From a checkpoint of a small mixture-of-experts model trained on Wikipedia.
Size: 13 layers, width 256, vocabulary 16384, 42.5M parameters.
Below are experts of layer 8 (counted from 0) of a mixture-of-experts language model. Rows are named router (the router's row for the expert), gate (a neuron's input weights, with its number), up (a neuron's input weights, with its number), down (a neuron's output weights, with its number) and show model dimensions 0-255. Each number is 128 + 32 x the weight over its row's rms, rounded and kept within 0 to 255. Numbers have three digits each.
After each expert's rows: a language model's description of what the expert responds to; "comes after" lists some tokens at least twice as common just before its tokens as in all text. This comes from a sample of Wikipedia text that the model never trained on. Tokens count by the router's weight.

# expert 1
router:149133107136083096129080089123173070154065110115123073157189174165190133145100143111086162090162102107104162096126107145148132177090133108067130148123158139128127161146131103091159099166164097057160073086149119145115120121041176081107084115069092092128184111080152148145125144133145115095138157134161166109093115102135117130172136095101047145123098146152146111112083099138141144085160185121140112152160089126128201115119089149080088108195125095172146107122120171141147123095184122178114159152114135081146142133152191138172139155164041116099133124149147127177119122125143097148128132114144153157101144082156126159124078137065164108176129118158082132158092154100180118131169065080152085079167144146091158161147130077087109098107160088082180167132172149112159118170147093
gate0:146118152098136114098113102120112155154099128136107119120138121120096123142144155112193102106114171106119150151153158159114143127148111118172128107147175143169140157122082084140121141083143093139140106115151104094062123141154135111127153182148142044166117153081096154119153089122201078112126151196137010106154080113094081132201125050161177079090123174100193153129108093074103138171110144126060242184143092162151121099118143098103073144159201088114152115118137139096129130128136125115113075091080130098131099152121122104146167181109105110115172127186122084067115159105065154127120174139183150158108132117127086152137104127057146121161157112141135118102112099118149149099145109175140095144140127125137128125134172097143125114116167074139139161036178130082192122126154113
up0:100134171166100133172142224162137088095140121134170147091106128173143107147136050158084135131120112123146099134134113113213103179117123099118144130080067111011137115125097144141112115127102184160106159155129127130169143135126085134124104112129124220101145124161214146132112110104060165192131116115105175180077171121191161162090139214125088154127102107131074122130112140186145108073157068126155055099083098133129115178092155117127173130121077155130099149095157077147112138115142169132153167112162162177113163118088112128092128111135156142098151097071134182135162093153138147137147098132151109134136137138091144131112148116168066136148111116104121157092139166166101104120118064074113123118143076051136115163086108139108155126134102181126130073169108119139120156124087137
down0:136119158081084107178145090120113122108147094151154154151143062118114177123104086094216176124107108145102130113130138114096106161188134122115075053111136103043176101106099146132190151120119107211120146119111144135165111107176171162133153080139148103209181186085105142153160103119115153170093117151136067064118179115158171062084080116144087110175112142125158089139103128166155115140101148149155150156131150126115081111120101148148157126122183140103115123156107096111106126157166129034029099108092071102053142103134107179128097157116100120122168091127177094208137167181111140169123142127132134158110132108106147171132125098106086091173112100154116143136173124132122154138127085191084131084086178149147138182167150118141134140133132109146125143113117108143122103094168134
Description: Function words like of, the, its, more, some, several after prepositions or nouns, as in "List of", "variety of", "in the".
comes after: " of", " for", " in", " to", " and", " one"

# expert 6
router:038136085201128099128140117117080117054143152145116205149115148127130137158119126058146099068157135137116193085094153103048107141100081144046153181069141140121124107123090081109144140119184097108173114166079077189135162058129110128097132196122074109156101160121135166139113134138120117108175117143187155213101093166112104188131150182113124119144147111158121133168129089137103149084118138099135142163074186065101176157135112122110131148156148162077167101099122114118111138119118129135102118149143139124116133122088173107180115139134144152139153133076115102175128084153055119125102131117093154110143164057152162122118180137083104146059150101128127187127124092142140103095137134115130114132159134104081162110150125218144175125139163125164149091155136155159175120153091122
gate0:101128124129175067116150125056172133204119149073149119109097082109123161149128128110142119105144183120132155138159135118140168159167112078157127119124165127162122199071095109132202148177138127150161179099179133107090186145090164145126128125083160107218172103136093119118112048063152087153121084090119119097177132066133112148150128105106095115115182164127126094088116112088155127125144145143094148101131134165132142129094080108100114116173170125078133183179122145141114083149146124122149138141156128107141057146149126145141133181150131129134105128123129118059172175188130116109144188135094097102183188086102109108098126151101152169120118149153147098070131120150160147154064172162129063152086154138126110075143103118109121146084151097108103142114214136236075127120134165
up0:164103125106103183164146126167057117129109084189117086106145132132124116109165127173122137127087088085158091149120109147123126062038086151116098133132111110097121078185136148117100128119111171125078147187130107149126113141170101127101111144138145107096100168119223100109148178225076181144148153133110131155079171171118169129139135127155175119123107099098160136109125151173104096154125151208090117146124189108159104127113174149112141161076091096182093085075136071156163163136098114119100113064104147132084184140083135111098163063108106146089124113140127152149121075141112169165069125047149162129125100187153121153098130098179154090155153121115095171169148125140081124102155121116148145086107102159162157207092143104164099086137121101170149114151103105089175133131160119
down0:105066147176158126159096112141109158147095102136126099165142056122106079114160104118143152170087131098119162188136125185166156113218105162083111098160162093150123117151111093132139093131069147138127112111089155156061088109122120185127166087076102147136169167168170170166197119153120155141156138175148118146111107150134121117132213129059176088050087154143145071104110111160120166105130136159130064125200138087124142116150151103120130125119160059133178102136154082138137109099086132106083166135085126191078136140163159118158175111112086120064036134136139155139080108138161126118137149136138093190165096103150128170082115157109132150155195140147146177155112096131171138094059125156081147150087099131094136135144141103134061128076120162125126157119142149136098096146124116
Description: Prepositions like at, near, above, around before places or points, plus digits in measurements, distances and table values, e.g. 3.0 km.
comes after: ".", "1", "0", "3", "5", "4"

# expert 7
router:098135117133136132132119094073059077153119092158121100083076112145116100167134147174155083176124099118094116095131127145099147140070136164128145178101120156136084077081140146077179134158169099093113135168134153141159146102161113180187132128128110088128165183057107168144099093102152109183108216092114139178101103169157174128125150082095104138151135095107156079072095122145174138134094133125124147130092113139076151085110189201132182087120112145138111159132128173115121096151162103148121094095138087156129160079140122110164080136089179171202113136125186087095124136168111181087157159183129080147097109093147180199081097138159132093148156173076107104125135126133097108113168137102100131068156089123109154165098159155114098108119128181106184173074185107130129128113123097
gate0:114164052075090080154087161119134124116127145147105156148095107116098131149166218131084071118143086129107103122153096111137098088117143088072185073169149125066110121137156155103093141157102144079119103133079166110114065212105094148116132162143171115118099039167129135076084158174149112122108146136094120163111106142125194165204145174117139203153105092058121135113089119170136095099128158139103143146127081124129170143102125126114125168157113143136093126134086094224048135130162103179141105089158095102119148136092114135117126120119147147158149114136098201096166114139150144213176138142127069093170167173167127167176122126122149099125118133132161081146143069115121095128112115175081107173060138096137138122147144113179117106151117125103151117162116136086144095149132116
up0:082126108065156150014148136187084128101156151136150171148124127130078172089145148124127131141137091093118135100146127111158085132107136101115139170118158113096132154157140144127199156135096084059088127178115076066175111218152064175121139177208130078105111122158096137137131122111160116096119166115133106172193167132128141150129104106115170183114146105039133134111126093122131093101096107112136146118167089120164195144110139101149141174155087180123125134122084118096060092140092058190102066095169122139118129153096074105151109162119139106143130095135139166109122124164102141154148122117146122080126157132172117200150132195156185173103127109125151138136098091068111157165099134156114190137086133125117090158159095104120108062167098133111161126122140088080118158133164149
down0:146103175064106117163110120148132100132137185166147099143162076108130071110128150126120066143115126159127122090135128157143169048129100088127089146103092170038108169074110088161074142131188145111116136156115152144150106106126108144177120163136112136146117096098088176120130131182176159170142127120208111111157139120104081117109102122123120096083136116076092134079133167132166108147152108145156121129037184160125056153204118119177131134178151132164068113129076094143078080154112170114076135113088124096171170098105129129094179140132122110189084134107147134171174130132140128102164144123167138097162154139137090183112162124151129163146177153132063217142138101103134147186087146137090138176153079149090144133087114199100068130149111120091121108174133133160091129122121084
Description: Bare space tokens, dashes and symbols before digits in tables, dates and coordinates, such as "October 15", "| 0 |", °, £.
comes after: " |", "|", ";", " in", ":", " January"

# expert 5
router:090149200070122129176169135118149139178147191119127097184157089068133120104163119134058108137113116172225145154119117142119103186100156099147089162094160132112173119112115120166142093078101114107113142120141125129090174147096143141191137121076106151110112063175095124111068078126105103118086114134081088138143224085147197128168169102123153101155093113134122097163132187167157081173113097169143123127172119084117080108123106103188075141159130111142095167122140138118116114101138143137110081152116150149111125082090112187122169083097127091118113149069072149181126116167134093108132148099084132103109134154147122159166142141144163116141085141122140063101150193182105161159103150151094149115119119139087116117102116165148169092056103080135104152163093170167099067091121174
gate0:160076117127087147153065111156132101149136117162139102083163082156091099153078133130124126112151112107124133141142123113154154158137120058125117159121135110139104146089077109106131095125167104136097110119135089155113130135155156118095081144151153094129113075108165160083171150192165173131115142137157072137154156135128150117173105148176086064127148118123113104149110130154188052105141144146084163116138118127141147124153147091124105137090144108125109148130137080122117170128177058159098145135128151094108153084133176133145192135158089059124136108111140128137148128069000106080175147070119141135112133113170168171157123162127132154154132098092184112073114182168170156123155076146141101162132110143086134172114112101118095099119124044170154141130167166124151139161146168
up0:102145101074174117082136092082106071138136071076132141123083183119162143186171059153125079105069170124105124120120125136122068096139125148131111082133108110135157141147158172150158187189150194116057116180156119091144155139069076114154165136152078175128103175140107077156112131121093140136170118142102193175072048154090116157092176123144170147175101122128143124109126126139112146128135167138135148155131140145135137091104134114111111134190122150092159128098116126109079118090083195121138099110089163166121113163140117147153068161117149195137145119132091109083089120163123101190071068195188118134149136119142114102094198139140163140122094160187090178112135083089124106131088168142151143079126120079203139144124154162105171135096074149125140112121150129112158128119077112
down0:159106127112161176098082096101146146121082044131154101104141079153162119130189134150104125128137076088199182173173132088133124179180134097184107126157143135098128183160079132173114119111140131106060168145129100155091193136144072120132160179170124083170125125161150161065087124111105131092147114142128158092157105081081210167162152190177092107146125101086096061152113137115108141119136084141143134141133098120097107073170152077150129165153137118112115130154172062072051158095137092169111122098160125110145121136114187181104107160134071116110146111107116132115127135141035129145121188083146165093155120056116150101134114097136154117164126150099141152093151166165140120102116109151169154127074118085076120147135104173208122122099142109117157090135126119099122148098142167
Description: Common nouns after the, his or a, often followed by of, such as use, form, role, time, years, and word endings like acqu-is-itions.
comes after: " the", " his", " a", " to", "'s", " this"

# expert 14
router:126084136097078133085142086104130150085078101103088122107171114149147083153063131168149112077093085078161088199098153158155172105171057139171166101101140106169159129148151151108159102137177171151122188141145143099115161107105158136110146110118158204095158110090082099173157111152139177118168153190136089129144145168152166077146133141086164066110124140073107175098093101087143130135146123073075120091119125091183156173158104135020130096147117131151117103110092128155107102086098182065113186170123177129134064122113126129161168134131161113151118177127157069166148110118188156138092145159088132104087170084167099132144082072112117105136150103124130123144099142127119171096134096155155167141084140100141160171146133124095140128089080149115089170155151112131147152114179166
gate0:069084099075135074101108128116091146164176094122078128128135111140134076175095164213111107131115146129121128165099138095159120187167130131108143060133124113111171089128163170122110132045119092111134096127103156154135086070105152105145084104146131094168143106129137166121118048152145078132201152165155107124125111118127096088119138157122129106113070145134106153129128132112122123154134168130125158129107133145102109015100130093117127125139084124074113061123083159105097110119051200113106176100100148165146126156156109161146139093132118191130111090145172153194091206123141130134097147122166096177060172109159117184165101123109204155198129140097148129166114140147142123131104050091184131154106118110127107142117147129106135143100163132144140196110180084118147175166160083
up0:116127141110106102133116104116050119152128150153128141140113099142149109155086137210107119102139116120070142157067140153173150201115134119140148061131151104084157106134180150113106127108101058108178087138111152131065074057082144127127139110122178086165130106101131205140111096163146075144146164132154103097154123154124146075130173126123141120143035118141112148157127155112170124138111168085115133126093137149087139157129120089150160130185131107091089074142206181140112138112119174119102143125096132127137085121159123145121140066137116140116149148112154151212112154142127117128140177144146103119092108151200102190152067104123166145203120124108137130133125128255124100114086050102124149143126120105100136164145131147146147136078188108130142167135149055126141125214186138
down0:074129089124170085142206119141130170088119166057096133089156109138127171156109180142115109114144127181115151122123127164155153160104144151129198110151099098178085099108131135172113159096147146132139105132124117154109188125131069128118135080108197125139175109091119157140103161139165131101180087092135188133181083103166105104093164127115182121104138127092076093120136116112196173080149108088186096135083088118177113131082114160159158135145099187116058135164090134124141156169134079051143161091111072131126109092098177154092154153116168054122097144118121054129131076106088113091147113167084142106111065118171142121092170169141133145174120145125109160164133109147139132090152170104132129179195119155164059134104161104176109125174111120125159087133153158124093114086187151
Description: First digit of a year or number, mostly 1 or 2 after a space or parenthesis, as in (1968–, 1828, 2019.
comes after: " ", " (", "2", "–", " S", " \""

# expert 3
router:125143104170139108073151164127105128093135141060116074102112135130110208128117142092179140116094129112109166113113134183142090088138148150099142149158103125170160131120104121111088121125159107152151169173114107129155149091131112175084104115215180088216098143120113082118099121108145131131121133121077153188113134185057088170131110151144153177097195149178160205152132120077123147108136118134131147173110107154111128134141165095139138143107141112082179133117101141053077166138139103133116094082131064148120067148105107130100114079087159147109167166198169086085094097116074064159129132059123132100087102155118156119108220154140137112167139142091091134106101148118089184174145139147137158100170164109127111146034177183134143135135171102117123122113090093156089138116145155
gate0:116165130175100108123105129149126105135138112136084156095012139114140193134171094107158128113053121099116127188112117129147138163178068144116176107147111133096118119167180093144138132123103158153139166142118136118083132099108158178171126158138115054149170167111162069134142134202110080121158117117067087127116158160130094143166132104145149121116113178123196141168130107148149117091161134074121090100082148155143106067055181106139167166133109164035147115128103115106174148073103146107112123124112128114104099079167114160133128119107126186148103150147111077106193100103113092111079093122079145142148126109148099091086084165114104213112156150174137144128126104103189123170097115171136121170135148137105105181129173121171150060141165122111153148121156124153221187118152142
up0:137161161141082157132131126163133098110144108099120147062102122163114145088121099061154132164130108154105143149114131106176126164124108149128147164171126205148106125146122170141137096087118141140159158120117167104120125132126179158128140117139155143138166146083155079078107086161129112117166115142096094179109141112219105130177123103134103126088160102158135173192149116116194129125149135087100172060101116070137114084093145080124166136100143142140091144129091073081093179112113110116087077087057130090108126158099094126149101161088109145175087179179153059075139149099075133152118112151102184108065115141103099092090101136121103198121124137177093094150106106132152157195138113090138078189117211121138100055145176094106141075172144154178147112147140145116202187152140142
down0:142142113127056122139152150202125133172140151111144133116135123060115084115139114130115143112134130109116119125213102102134108078102141107167113193108152115160121154066179142094128119051179171154104119075119140184187160124119136098196155170083147126122164119147085139130144080076107149121116129089160132058184137181126122151118077122166053080121135144128095159131160108116107144101111136111118154124114106128174139147080168092101157182133117137123117117169084161157109122163088124176070111119131129175138168094122100162118156134066042092200173105133181128069160159098141190140164086096155153126120147154113108116142098122123054114135117086138102153149144207136092154111109180108138191060157125110140154177076161112147090162080150121112086134106084113127076141102118160
Description: Place-name words and the comma or parenthesis after them in locations and infobox fields, such as York, County, "Dade County, Florida".
comes after: " in", ",", " New", "9", " United", " of"